{"d_model": 256, "moe_layers": [0, 1, 2, 3, 4, 5, 6, 7, 8, 9, 10, 11, 12], "norm": "rmsnorm"}
Below are experts of layer 9 (counted from 0) of a mixture-of-experts language model. Rows are named router (the router's row for the expert), gate (a neuron's input weights, with its number), up (a neuron's input weights, with its number) and show model dimensions 0-255. Each number is 128 + 24 x the weight over its row's rms, rounded and kept within 0 to 255.
Before each expert's rows: "mostly gets" lists some tokens that are sent to it at least half of the time. This comes from a sample of Wikipedia text that the model never trained on.

# expert 26
mostly gets: "% | ", " about ", " over ", " around ", " | $", "- • Total: "
router [161  97 102 150 116 122  80 124 104 115  91 126 134 104 139 176 187 126 110 110 130 124 107 136 135 167 138 154 114 128  99 173 139 148 144 104 122 136 125  98 114 119 151 148 124  94 143 101 101 174 146  90 138 123  97 115 141 122  74 149 115 134 149 148 111 126 162 144 112 129 129 154 135 130 191  83 110 141 119 102 112 149 139  87  96 123 104 160  91 133 114 133 128 105 111 116 133 128 118 107 116 179 113 109 121 115 110 108 120 152 130 157 134 108 106 155 130 156 105 151  97 142  78 137 170 146 122 144 124 120 123 134 133  87 141  88  93 138 167  71 124 171  86 104 144 138 113  86 123 151 103  99 127 119 132 111 135 116  94 118 139 177 147  88 131 111 119 131 101 134  87 113 135  94 127 147 159 164 124 121 156 150 139 131 141 115 132 150 128 144 188 142 146 147  94 135 117 130 139 149 109 134 103 156 122  97 102  94 119 152 198  83 109 113 166 105 134 172  93 135 133 110  95 133 133 150 123 131 134 144 148 144 124  75 125 102 124 130 112 114 111 106  85 157 132 132 158 114 149  78 165 125 132 127  81 132]
gate0 [144 106 159 137 110 145  93 125 113 143  96  89 121  87  93 179 114 120 124  93 112 122 133 133 104 140 135 148  84 106 148  51 140 157  91 107 125  92 116  92 136 120 156  90 112 130 118 124 140 132 117 146 147 147 133 112 155 116 131 151  85 135  98 129 149 125 149 125 143  95 117 108 155 158  83 145 138 113 150 157 116 100 160  89 138 174 125 139 146 112 135 102 126  53 112 127 135 126 128 112 133 131 103 123  99 104 147 126 128 134 178 141 127 113 158 126 112 113 128  86 155 123 129  89  97 178 155 136 146 127 148 115 162  77 138 176 138 165 145  94 122 160  83 135 126 162 141 128  95 125 126 126 165 146 131 140 167 147 175 120 124 130 149 105 112  95 134 116  98 132 140  77 122 120 120  92 159 152 115  94 144  99 129 138 138 118 147 106 106  92 124 152 157 158 105 128 187 143 123 146 109 103  96  96  91 157 117 171 130 133 101  93 158 132 118 122 139 138 131 113 112 144 139 124 101  88  94 119 125  93 124 130 119 129 184 152 128 159 144 137 126 118 141 114 161 125 113 142 159 149 155  76  99 156 139 124]
up0 [130 132 146 102 105  59 110 144 128 150 117 112 138 106 169 129 131  94 118 118 175 119 139 135  81 106  93  66 130 153 162 123 119 110 115 109 111 152 113 124 154 124 135 148 133 156 163 100 128  86 108 110 134 130 139 143 121 121 173 146 165 156 171 141 107 176 118 109 115 124 123 142 125 113 137 168 151 154  87 106 125 167 135 139 172  99 105  98 111 158 174 115 127 153 129 116 109 116 135 114 156  88 152 142 169 168 117 137  99 118 106 129 135 145 125 132 119 137 125 142 125 163 154 135 129 137  97  94 168 106  96 145 142 130 140  66 138  91  74 115 107 124 142 150  97 121  64 135 175 164 161 107 125 123 109  90 125 102 107 110 118 135 150 140 116 140 102  94 159 144 106 153 149 146  88 164 103 133 137 106 111  94 127 136 141 130 148 104 158 154 115 121  88 125 139 112  63  80 118 122 169 130 102 128 116  76 138 102 118 128 138 147 126 133  91  95 154 127 122  93 163 149  92 131 118 132 121 137 160 164 140 122 108 121 120 132 183 130  92 130 123  94 127 138 119 135 139 104 134 121 101  92 136 137 124 117]
gate1 [147 107 185 128 103 112 134  91 126 130 153 174 118 131 149 109 107 145 111 138 134 141 129 149 105 137 161  93 105 124 143 132 177 142 134  99 106 136 146 118 171 144 102 127 119 128  78 116  99 134 126 100 159 131 123 130 191 123 114 127 143 152 119 178  84  83 156 108 117  93 164 127 128 130 163 116 138 136 118 125  97 106  81 119 139 109  61 118 182 126 110 196 125 135 116 139 200 106 118 149 139 117 139 108 101 109 117 135 149 158 124 104 134 119 141 119 120 138 128  88 139 141 151 153 135  96 156 113 125 107 117  96 117 130 147 118 118 133 131 140  98 126 137 121 117 140 164 127 141  96 116 122 106 122 105 137 142 129 160 143 157 131 133  97 159 154 110 176 126 132  71 119 144 127  87  84 165 155 137 153 136 117 141 135 128  69 135 122 129 121 105 138  90 143 155 119 154  94 106 113 133 143 131 132 107  93 123 138 153 154  97 124 188  80 111 135 123 112 131 145  99 112 120  85 144 105 126 104 147 145 147 117 131  86 128 132 157 116  84  90 125  63  94 128 135 122 101  82 110 129 159 140 164 141 154 122]
up1 [144 147 134 104 139 130 175 118 127 148 167 147  90 120 132 136 134  95 123 147 134 140 133 117 102 123 118 124 131 145  90 154 121  81 151  86  82 144 162 109 102 158 121 167 120 117 175 138 151 126  98 146 118 121 137 118 110  84 117  84 132 126  93 187 115 103 127 123 108 168  91  99 137 135 122 147 129 123 166 142 118 162 139 137 141 164 160 131 105 133 109  96 123 102 120 130 151  71 145 150 131  88 167  94 136 109 182  86 150 100 111 138 101 152 160 173 174 122 104 112 129 127 116  54 104 116 157 141 109 142 130 102 131 111 118 136 139 104 135 103 167 100 124 127 140 134 109 170 180 156 143  77  87 150 153  99 153 116 110 137 132 147 100 139 173 128 139  99 115 132 160 185 126 102 110 130 123 130 120 134 121 146 163 133 101 115 151 112 162 112 132 114 145  90 149 118 113 108 101  79  67 103 171  79 129 117 125 129 149 125 139 131 155 118  96 113 119 149 140 146 128 151 118  81 152 126 157 116 155 125 145 103 128  97 147 134 133  97 131 130 149 104  97 140 139 132 147 153 106 102 125 139 114 128 137 136]
gate2 [111 112 135 163 157 152 148  74 144 117 115 143 144 143 102 161 101 139 116 149 138 164 115 176 147 149 124 135 165  85 138 127 126 153 110 123 142 150 141 109 101 115 129 149 124 116 150 116 122 133 101 124 151 128 145 101  95 154 116 140 117 117 105 168 140 146 136 103 116  98 119 175 125 134 150 146 137 180 111 135  89 197 132 129 106 121 128 109 125 123 198 102 129  95 125 121 117 166 142 125 149 114 188 108 106 123 117 110  96 113 131 101  98 131 130 165 131 126 148 150 121  94 113 169 138 136 101 162 111  85 101 138 130 111 142  88 152 121 131 146  93 121 119 126 157  77 110  95 138 107 116 107 151 170 115  97 102 135 113 103 140 146 125  87 167 140 106 101 165 126 140 100 111 177 107  90 120 151 117 139 110  96 122 129 147  90 123 102  70 128 125  88 161 159  73 112  97 138 144 132 113 136 112 169  81 122 147 136 156 101  96 140 142 110 141  90 145 106 132 139 132 129 140 136 127 119 125 147 144 144 184  94 175 150 159 132 128 111 126 115 127 160 114 161 134 136 137 138 105 141  80  89 128  95  85 110]
up2 [111 118 143 166 151 161  81 125 137 167 128 110 136 140 156 154 110 139 121  97 112 116 122 155 137 166 134 123 113 150 111 135  92 109  89  90 132 157 127 128 149 135 142 139 118 110 150 131  93 155 118 138 121 120 164  92  97 160 114  97 123 127 108 150 132 131 139 139 154  98 120 158 144 103 160 120 140 138 131  90 113 176 102 100 109 155 158 175 163 110 121 145 139 106 133 110 138 129 124  99 134 164 168 137 132 154  71 101  60 149 139  96  75 167 141 124 162 132 157 103  95 132  97 141 153 108 156 145  70 117 111 132 158 155  99 115 114 125 167 140  95 152 133 139 147 143 107 130 145  74 123 100 100 107 133 149 132 137 115  91 136 142 113 106 131 125  69  87 131 136 116 137 183 126 133 120 139 133 120 161 114 109 170 143 142 123 130 105  94 167 117 105 150 142  75 137 140 120 134 106 100 138 121 150 153 140 130  96 145 121 158 177 132 156 124 108 148 131  88 167 106  93 100 169 107  98 140  71 145 125 129 133 145 142 147 141 128 132 137 116 133 127 104 123 122 170 118 142 151  84  95  93 143 113  85 105]
gate3 [185 154 139 125 179 113 108  75 147 134 144  83 135 159 149 147 133 139 104 151 151 144  94 142 160 129 111 124 144 192 179 141 121 131 100 102  71 131 103 153 119 120 112 120  87  96 176 156 121 108  86 133 116 105 103 136 142 134 127  88 160 158 168 119  85 128 170 109 165 132 129 188 130 116 145 132 123 153 134 129 103 127 108 125 166 114 125 145  86  93 106 142 128 125 107 134 105 121 131 114 190 122 139 163 148 156 109 115  95 112 111 137 176 152 138 148 115 120 138 142  84 138 124 127 119 113 124 124 119 121 151 148 116 137  88 154 144 125 145 126 124 111 143 141 101 156 128 151 122 141 150 124 130 136 109 202 126 171 139 124 108 127 147  86 122 111  86 132 140 132 142 130 146 119 140 162 145 141 121 135 122 113 108 119 131 163 127 109 144 100 110 149 116 109 115  95 102 161 163  99  95  93 141 104 136 113 151 130 114 180 138 177 143 135 115 116 112 191 132 117 152 123  81 117 128 134 140 131 155 168 151 111 154 118 143 103 135 119  99 139 142 103 139  77 105 197 140 119 158 134 129 110 127 127 111 153]
up3 [161 135 171 154 142  96 160 124 118 150 158 131  87 131 168 116 158 110 159 138  92 109 134 151 127 147 108 119 124 115 118  90 125 123 130 154 111 115 138 147 113 115 138 139 138 151 144 123 166 125 140 163 138 101 124 115 114 131  87 116 124  97 191 129 124 107 128 148 138 128 176 144 125  89  73  98 176 118 139 166 148 172 114 136 139 147 102 140 138 126  98 130 128 118  87 135 160 142 113 125 119 145 107 129 124 105 105 109  89 148 128  77 141 136 151 112  98 153 123 111  68 128 136  84 148 116 136 162  99 134 132 117  97  72 110 170 127 168  88 103 186 131 159  79 153 152 125 116 126 132 119  81 134 109 132 134 136 140 129 119 129 161 103 120 108 184 157 110 140 150 169 129 123 125  82 126 117 113 123 105 156 146 126 151 130 121 140 119 145 156 123  97 142 156 143 183 147 157 126 111 100 141 119  96 118 131 136 124 115  85 137 182  93 140 124 136 163 131 155 115  97 129 152 122 101 108 130  86 138 108 106 135  70 105 112  99 115  85 158 132 179 107 123 124  93 142 162 142 122 115 118 140 172 141 155 143]

# expert 23
mostly gets: " On ", "On ", " on April ", "\" – ", " on ", " on November "
router [113  97  81 159 104 100 113 147 139 153 116 147 117 136 131 166 115 126 127 149 121 162 125 127 104 141 109 103 134 123  78 117 107 114 164 132 152 132 163 112 118 137 123 126  98 134 160 104 136  92 153 128 132 124 183 153 143 143  86 130 135 139 143 126  78 138 156 162 111 167 163 145 135 142 113  95 109 140 115 135 145  98 141 140 137 114 127 138 128  96 125 103 161 115 148 141 146 114 130 121 108  69 102  99  76  97 139 141 105 158 144 168 114 128 131 120 112 129 124 124 106 162  83 134 155 149 102 109 140 139 142 160 107 139 164  92  89 128 160 151 167 158 182 127  96 141  86 104 143 145 102  96 121 141  94 150 128 160 181 118 146 122 100 155  94 113 177 142  97 118 150 110 164 135 114 175 148 136 157 153 134 130 132 159  80 133 177 165 144 134  96 177 131 128 132 148  90 138 151 151  97 147 139  98 127 132 117 121 112 120 159 160 131 140 145 114  71 130 112 131 126 146 104  97 138 153 190 107 126 143  95 115 136 160 136  80 100 152 133 101 112 122 128 107 119 140 125 135 137  89 152 121  91  88 107 116]
gate0 [120 120 120 151  52 123 115 119 147 152 137 160 106 137 142  81 111 137 133  87 150 127  77 147 150 107 132 108 107 104 143 136 110 136 122 131 146 138 134  99 133 114 114 135 146 124 124 113 125 150 142  93 147 109 169 113  79 121 167 127 121 115 133 144 178 132 103 147 105 133 110 103 162 127 134 148 155 182 170 144  99 150  57 170 137 127 133  97  78 140 168 157 135 116 199 156 115 104 111 122 116 130 112 110 139 145  96  85 107 102 106 116 124 133 132 124 130 130  94 125 138 115 164  98  98 113 125 124 140 137  86 130 159 121 111 143 191 111  94 103 106 113 145 126 109 144 107 149 108 102 133  92 116 124 128 108 121 135 127 160 154 149 150 116 120 136 190 117  77 123 144 172  94  99 134 147 103 120 114 133 176 160 141 141 140 146 126 167 108 171 106 101 130 132 151 125 127 104 134 135 138 191 126 120 156 154 180 151 145 144 127 148  89 157 130 142 138 110 124 146 137 124 160 143 125 118 149 115 139 126 145 111  93  99 115 169 147 133 127 113 108 106 100 134 160 109  78 101 167 100 155 120 134 105 120 105]
up0 [ 94  99 118 135 104 130 143 113 119 102 130 119  81 146 148 111 111  86 127 165 158 116 153  94 138 118 126 155 110 111  97 103 125 157 132 191 118 178  90 125 184 114 137 113 165  71 126 185 134 119 134 118 119 116 136 110 137 120 118 129 143 125 157 149 145 143 160  73 143 104 112 125 160 102  95  94 104 101 106  79 130 138 124 120 137 114  81 170 110 122 164 144 120  80 126  71 148 151 129 148 143 134 108 170 134  90 151  98 117 122 146 135 119  96 158 112 159 119 131 163 168 169 130 130 103  97 118 127 127 114 111 115 147 125 138 115 136 126 133 102 128 127 113 129 120 126 150 138 138 130 114 149 118 130 143 110 163 108 152 121  72 123 172 132  91 137 144  96 119 153 121 152 153 113 107 128 113  86  96 137 146 111 149 116  87 127 132 121 154 141  75  99 144 141 119 147 159 113 104 117 128  60 105 116 163  94 170 121 148 121 132  93 149  81  83 111 105 129 104  83 124 103 159 129 147 115 128 127 142 139 119 160 128 145 143 123 137 113 109 122 115 126 152 145 193 108 119 139 128 146 103 165 120 179 149 128]
gate1 [ 87 104 115 152 107 121 129 109 116 123 133 101 131 112 114 166  99 146 132 110 130 106 148 150 127 119 105 156 142 143  97  89 120  98 108 118 108 119 178 101  79  83 151 148 114 134 125 122 144 105 130 127  91 173 139  88 140 110  98 139 124 137 113  98 196 150  74 136 121 146 117  92 175  78 113 133 164 109 124 151 121 112 101 114 116 154 140 144 119  95 164 115 136 165  95 101 169 135 132 106 105 111 156 129 100 139  72 154 113 147 130 174 133 118 122 149 161 103 147  87 123 150  98 120  86 142  95 132 138 161 141 128 114  94 130 115 149 173  98 149 144 143 120 161 159 105 153 118 144 129  98 103 124 141 121 151 140  99 158 131 136 124 146 134 143 116 135 136 143 100  87 131 110 184 143 106 117 140 139 115  91 129 174 102 107 158 109 135 144 143 101 142 118 128 125  94 100 126 165  77 157 148 145 108 131 138 132 126 128 146 131 134 133 134 143  78 125 151 164 127 103 117 117 118  82 170  87  97 136 140 113 159  91 135 101 131 158 135  81 178 167 136 162 104 118 117 105 136 138 114  90 133 161 125 144 160]
up1 [ 84 126 125 128 136 149 115 115 137 119  77 101 140 145 132 151 100 163 130 144 130  95 172 109 102 112 188  89 124 126 128 144 145 121 114 135  93 119 126 128 151 133  91 124 130 185  95 134 139 103 120 155  83 160 149 166 132 103 112 111 138 135 111  96 143 139 124  91 142 144 113 132 136 147 134 131 134 142 105 163 118 129 147 126 132 101 117 143 149 142 166 101 118 102 141 165 166 153 152 114 129 157 120 110 119 119 132 117 113 115 127 115  80 133 108 155 127 149  90 137 104 122 118 101 138 167 146 152 140 137 111 142 143 142 124 145 150 107 155 113 127 146  88 110 130 129  83 132 192 162 111 144 107 104  66 134 172 158 139 159 139  84 108  93 103  87 156 106 155  94 109 164 156 105  89 104 124 116 122 128 152 119  87 113 120 128 176 104 143 147 139 137 137  95 149 136 141 135 133 138 127 171 123 147 114 168  85 113 167 117 101 145 152 152 121 108 226 153  96 116 127 114 134 189 108 100 120 127 137 151 129 151 102 136 136  95  87 106 119 140 147 141 141 127 122 132  72 136 150 160  92 141 126 133 158 115]
gate2 [136 130 114 136 139 143 107 153 125 130 180 136 164 143 134 150 122 162  80 136 141  99 105 156 112 107 125 132 136 175  92 111 123 148  79 124 110 175 134 131 162 186 140 134 128 106  96 106  94 142 106 129 122 151  88 144 129 157 106 137 111 122 120  99 118 138 141  95 105 172 107 118 110 114 106 116 116 130 112 158 105 122 135 147 140 160 166 168 118 131 136 143 128 117 132 142 120 123 146  99 155  83 108  99 131 137 128 123 127 147 123 135 157 114  37 146 145 144 156 123 150 127 130 161 107 109 112 132 117 141  90 142  84  87 117 115 114 123 120 150 131 152 144 129 171 167 122 140 154  84 151 142 132 179 147 145 160 136 180 134 106 162 101 109 121  90 114 132 135  85 143  89 132 131 152 149 150 115 102 143 159 117 153  90 135 115 138  76 149 140 143 194 127 136 134 123 133 139 128 130 164 120 133 145 161 139 165 103  96 136 188 107 106 100 116 118 100  72  90 100  81 162 138 152 114 164 106 131 178 135 152 136 124 149 118 164 146 162 135 117 156 124 122 116 129 147 102 143 132 158 130 119 145 139 131 161]
up2 [132 110 124 134 114 115 131 146 146 178 132 152 180 107 115 124 136  86 135 129 152 153 124 104 168 106 132 149 132 136  89  70 141 131 179 134 113 100 135  94 124 144 108 103 146 118 149 102 116 151  98 133 146 101 110  81 101 131 108  74 115 134 127 141 145 129 125 135 182 114 123  91 127 128 117 122  89 140 132  95 112 130 100  59 101 132 119 160 165 126 125 115 104 121 126 144 112 102 110  86 168 141 157 149 149 106 132 118 137  91 131 124  97 158 157 143 104 134 118 181  71 121 117  93 159 134 146 113 128  93 161 131 151 136 112 187 140 125 118 141 120 143 142 142 125 116 134 134 117 162 128 108  61 121 162 163  69 160 123 106 149 116 111 123 131 138  98 125 120 138 121 130 163 124 106 111 119 112 130 130 137 164 100 133 115 131 115 119 130 142 135 162 131  98  91  67 160 110 161  98 106 116 139 138 117 109 107 101 137 167 123  88 143 161  74 115 130 154 149 128 102 163 147 144 139 142 150  61 113  98 150 119 139 123 154 107 122 103 112 148 117 108 163 115 164 102 137 127 118 100 108 134 107 149 101  85]
gate3 [153 117  84 111 144 129 148  94  91 118 116 146 110 100 147 137 117  96 123 147  95 147  91  99 158 149 122 128 111 118 113 183 133 134 130 121 158  91 148 112 122  98 133 152 120 116 139 103 109  94 136 178 100 138 146  87 155 122 170 149 122  89 141 137 155  52 157 151 124 124 159 166 118 129 143  84 132 101 161  89  74 100 135 126 140 136 131  88 152 102 105  99 110 131 144 132 140 145 119 119 167 165 159 121 125 135 133 145 133 102  88 112 173 124 159  75 115 129 116 132 152 147 118 167 139  89 135 116 119 129 178 151 151 187 125 130 144 165 139 121  98 139 136 177  85 105  75 152  76 129 109 122 130 156 112 123 102 145 123 135 108 108 131 141 145 102 144 135 127 157 142  79  96 138 130 121 140 140 137 126  97 114 116 123 110 111 133 135 105 133 112 156 156 122 107 109 162 149 118 157 117 145 153 154  95 144 128 134  88  99 136  86 127 171 133 125 134 169 150 126 130 116  76  91 168 106 111  88 135 142 121 153 123  99 139 125 112 142 134 124 122 155 118 109 121 128 147 115  82 124 133 141 131 177 101 163]
up3 [129 122 145 136 132 155 125 136 151  92 174 124 110 151 159 113 108 117 106  90 131 104 135 107  75 155  98 178 130  71 149 139 153 111 148 145  78 144  99  75 119 145 135  95 107 151 123 108 156 126 158 161 118 152  98 164 125 117 136 116 135 140 133 127 144 139 149  95 112 124 121  97 120 132 129 122 164 154 109 170 132 157 126 151  92 140 126  93 121 140 167 130 138 106  98  97  56  93 154 125 121 147 100 127 132 162 182 152  74 102 155 130 137 124  82 130 124 120 137 122 119 181 132 127  96 140 120 117 149  82 128 165 103 138 110  93 127  95 128 160 122 173  66 161 141 135 130 128 139 122 147 115 161  98 112  80 117 103 111 155 146 164  91 150 103 126 158 129 109 134 153 142 132 105 109 149 151 126 177 137 166 119 158 143 136 144 143  92 102 121 150 115 111 124 120 153 124 106 125 125 125  70 138 124 142 128 138 118 126 176 121 148 120  89  76 120 106 100  98 111 115 147 155 132 133 126 118 167 164 142 187 104 123 142 125 109 127 165 139 121 137 115  96 121 150 143 130 129 128 136 125  93 113 130  98 122]

# expert 80
mostly gets: " / (", " | −", "% | ", "\" | ", " |  | ", ") | −"
router [141 106  89 147  90 119 153 169 115 149 136 127 150 146  56 113 149  85 135 145 128 139 100  94 116 104 102  89 167 106 130 107 180 154 155 147 161 186 137 100 114 113 110 120 146 109 145  98 131 101 143  76 127 152 112 109 138 171  92 124  99 119 147 127 113 129 141  98  85 126 138 127 139 142 131 144 172 158 121 132 122 113 159 113 108 150 154 117 129 163 119 114 123 103 132 123 136 120 126 134 172 119 123 110 179 147 160 120 132 104 113 119 111 104 118 161 107 144 138 149 111 169 104 132 148 161 114 141 165 128 167 138 119 110 144 122 147  97 102  95 118  98  91 121 145 120 133 104 169 183  96 119  81 104 144 122 132 139 114 116 111 125 157 124 144 116  96  97  98  97 119  93 133 120 113 161 105 123 159 110 146 108 114 154 124 139 121 104 141 102 121 126 151 134 128 156 128 121 129 184  92 130 107 162  95 108 138  93 128 141  98 119 104 154 127 126  89 131 138 144 141 146 110 142 109 162 131 132 134 149 143 159  82  69 115 116 147 105  59 145 141 180 149 153 133 118  87 155 155 126 164 179 139 136 113 112]
gate0 [124 136 135 107 120 133 171 121 135 148 117 118 118 103 165 101  96 155 142 130 151 135  95 156 122 140 132 124 178 159 105 123 132 136 144 154 136 126 154 149 140 131 155 152 124 113 130 114  98 139 102 138 121 122 167 119 142 148  79 144 126 138 103 124 106 103  80 116  96 109 139 127  91 155 122 122 121 108  92 141 125 166 105 163 125  98 168 110 122 114 110 100 154 146 123 116 107  96 162 161 134 108 116 124  75 115 119 172  78 119 133 106 137 135 139 160 129 195 121 100 105 144 137 138 112 100 158 150 105 120 153 131 129  61  99 116  91 115 117 144 126 161 101  92  94 138 110 109 109 142 148 158 163 145 160 157  85 151 141 168 109 149 103 124 126 109 158 127 130 150 135 108 165 150  83 144 128  74 154 123 120 129 123 110  98 137 112 109 114 126 150 131 181 150 112 120 147 122 158 136 141 139 178 128 144 135 114 114 156 125 120 131 129 113 139 175 176 195 164 135 115 143 165 153 133 168 118 145 156 123 128 134 145 169 168 159  70 129 138 157 176 131 147  84 121 133 181 140 131 110 127 147 147 100 106 112]
up0 [161  91 153 132 165 122 130 136 156  84  98 105 104 111 116 157 127 111 113  71 126 138 173 102 128 150 140 124 124 123 150 103 100 123 114 135 153  98 143 129 150 121 156 125  97 138  99 153 157  84  86 130  82  93 141 135 148 169 132  86 144 136 159 128  99 129 111  91 130 133 130 138 145 152 116 144 157  90 114 154 132 133 135 133  98 169 145 102 111 123 158 146 134  79 139 125 131  92 155 116 110  96 109 121 153 121  55 144 148 149  86 136 140 116 146 129 128 110 136 155 140  98 121 144 137  95 106 139 189 104 112 152 141 156  86 110 124 119 109 141 193 130 188 160 131 130 181 125 106 108 146 143 124 132  84 184 119  96 143 139 146 135 138 118 166 133 108 126 146 104 137 175 118  86 138 124 153 154 174 122 112 169 158 124 136 143 156 119 143 109 118 165 121 117 146 124 120 128 156 139 135 116 119 152 147 138 151 136  82 177 124 117 123 138 105 115 112 139 152 172 132 120 116 148 179 101 131 117 117 138 151  86 115 120 136 123 138 130 113 152 136 190 147 142 157 155 152 139 143  92 100 116 157 139 158 135]
gate1 [115 142 123 111 107 131 103 121 100 115 107 133 139 129 115 141 110 138 138 183 143 108 110 149 158  99 154 123 132 134 136 143 117  77 133 106 173 143  93 106 176 136 124 106 138 120 131 140 135 140 135  84 120 134 167 157 112 153  70 106 145 138 132 150 137 105  86 114 180 119 131 142 125 171 139 158 146 142 115 133 130 169 110 105 166  86  94 120 123 127  92 129 147  55 123 144  90 181 142 154 163 101  83 158 121 121 143 120 106 136 129 108 163 119 116 161 129 125 168 118 122 118 132 169 170 106 140 130 110 153 116 144 154  82 114 173 109 173 118 133 115 155 103 105 126 126 177  88 137 179 122 112 130 130 178 157  88 153 142 118  75  95 116 132 130 124 123 123 126 160 127 139 127 105 152 117 133 123 145 136  97 155 140 138 155  97 127 139 124 164 102 124 131 153 111 171 121 102 130 129 104 117  79 147 147 128 122 139 132 157 158 124 146 130 153 136 127 142 146 153  95 110 184 134 117 170 151 180 134 119 151 159 141 117 137 119 107 111 108  86 146 102 127 135 124 153 119 150 125 152 129  73 153 115 101  81]
up1 [153 140 138 133  97 119 129 100 128 109 152 106 127 101  96 137 112 139 123 137 137 137 135  99 125 130 122 157 124 129 169 121 105 121  85 101 191 127 100 122 158 135 151  83 137 111 131 177 118 121 153  95 118 124  92 137  97 188 122 110 134 128 156 115 122 112  89 117 136 180  99 144 139 154 150 118 135 151 147  89 188 122 128 106 133 157 123 137 142 112 125 145 108 142 112  95 118 144 120 115 129 156 105 101 161 156 109 115 171 126  98 105 135 103 109 129 114 103 196 125 138 109 104 163 153 159 142 161 123 148 106 150 155 119 121 163 127 160 110 143 185 116 114 162 151 115 174  81 125 125 115 159  79  90 173 146 110 163 126 107 133 105 105 145 138  86 107 124 134 160 117 101 152  94 158 138  99 156 152 120  97 120 154  96 128 149 104 152 109 160  76 185 141 148  87 158 129  96 132 136 152 129 101 155 120 142 114 136 112 130 146  95 109 128  94 147 108 152 101 155 124 105 127 111 100 151 141 137 139 117 100 122 103 130  70 119 124 110 102 122 126 141 126 149 135 130 158  96  91 119 162 141  89 143 123  90]
gate2 [112 104 103 147 126 121 125  93 114 100 113 132 161 143  86 160 104 168 138 117 171 129 122  51 137 131 152 171 143  79 120  92 123 130 148 167 135 172 126 103 151 114 141 147 161 106 123 112  91 108 123 119 144 172 121 133 126 117 162 115 114 149  92 163 159 132 106 120 124 146 129 172 154 137 120 104 129 127 125  91 138 146 111 111 116 123 146 136 129 143 140 178  95 143 127 103 133 114 139 110 120 166 151  80 172 118 137 146 104 114 155  77 140 167 146  92 106 113 149 132 120 129 121 163 138 166 115 113  94 145 133 103  98 107  94  94 184 137 139 145 116 121 137 101 169 114  96 109 119 102 104 113 145 141 141 156 158  74 109 127 142 142 124 115 121 167 101 107 116 130 160 102 114 130 170 146 130 105 156 139 135  91 180 117 135 124 151  85 114  97 161 100 106 117 157 131 117  76 144 123 125  98 133 128 169 149 136  53 168 143 106 117 133 101 104 109 132 102 118 131  92 118 113 163 105 124 123 115 120 107 118 123 156  96 146 147 108 145 151 180 127 137 126  85 119 117 131 151 132 121 115 129 118 154  94 148]
up2 [146  92 139 134 104  96 142 116 123 130 183 135 139 114 101 121 124 119 101 143 101 107 140 161 131 114 156 117 111  96 147  99 195 145 137 151 180 136 168 149 137 150 130 150 186 164  83 121 105 115 136 158 142 115 103 119  96 143 148 130 107 125 114 141 129 149 134  80 147 111 126 125 129 135 107  84 117 119 138 137 115 103  99 106 174  83 150 148 148 142 105 124 156 140 120 157  79  76 140 138 116 148 169 113 139 131 121 114 150 127 155  99 130 113 108 141 185 134 182  86 159 177 125 117 159 142 137 137 153 150 111 120  94 126 106 113 155 121 100 150  80 177 134 115 117 138 152 139  92 138 145 103 105 153 146 127 136  89 118 141 131 100 122  94 114 157 123 116  95 102  96 107 135  90 154 114 100  93 118 109 176 139 170 144 143 110 132 113 137 143  98 128  88 156 102 156 147  95 124 162  79 107 150 145 165 182  91 117 131 103  87 137  87 117 120 108 139 171 152 128 125 142 100 149  92 122 110 125 115 135 151 134 127 110 111 127 105 122 112 139 123 126 115  89 111 148 118 147 108 133 150  92 104 138 122 138]
gate3 [132 115  96 109 117 172 149 120 165 145 108 129 118 121 128  50  69 157  93 121  96 133 128 149 139 117 110  91 136 115 147 103 102 145  94 110 112 145 122  98 110 142  98 161 150 118 137 138 126 126 117  89 144  99 114 104 122 123 129 111 161 124 151 102 160  90 179 165 130 129 117 120 133  90 110 108 120 136 141 147 144 136 166 116 122 141 128 116 112 107 142 119  95 111 124 112 110 121 128 119 175 166 188 165 182 117 175 120 129 134 134 120 110 136 138  93 137  89 108 167 128 108 141 160  87 146 107 155 124 125 160 176 130 108 139 107 128 143 178 144 134 134 124 159 132 111 113 138 162 120 142 159  85 144 153 112 186  84 115 115 144 120 167 119  84 124  97 143 111 119 104 175 176 142 155 151 129 127 182 120 116 145 120 134 156  84 123  82 118 143 111 153 106 133 141 148 159 150 158 145 124  87 157 141 133 116  75 135 145 133 131 107 134  99 130 153 158 113 143 135 128 145 147 112  77 137 122 105 159 139 154 134 108 176 172 134 134 120 127 172 132 101 115 131 117 122 137 164  89 135 115 153 139 124 143 127]
up3 [129 107 114  96 105 161 120 132 120 144 135 156 108 132 128 119 141  96  85 166 125  75 111  84 137 123 149 137 129 151 131 128 109 120  90 109 112 155 159 127 150 152  97 118 107  73  90 133  91 154 141 101 172 140 116 169 139 128 142 131 180 107 103 113 106 134 177 122 122 114 140 140 151 154 139  79  70 121 153 102  81 137  86 103 116 140 150 119 106 145 165 138 143 142 135 111 121 121 113 117 130 118 134 176 149 135 144  99 113 125 120 128 123 166 115 133 111 169 135 108 166 123 128 138 172 146 133 130 120 153 123 109 121 131 180  97 164  52 123 144 135 138 137 100 160 105  90 117 170 128 109 142 125 113 153 110 171 134 138 146 123  80 156 163 147 135 123 121 146 138 137 156 174 134 115 139 156 160 160 105 167 110 155 135 141 123 139 122 159 106 123 144 102 115 155 126  76 127 102 122 148 101 121 158 103 121 118 123 128 153 149 114 136 107 153  95 151  99 130 140 154 111  67 160  50 102 144  81 131 142 100 110 160 131 126 126 101 153 151 118 117 117 136 140 115 141  96 102 124 133 104 134  94  99 132 139]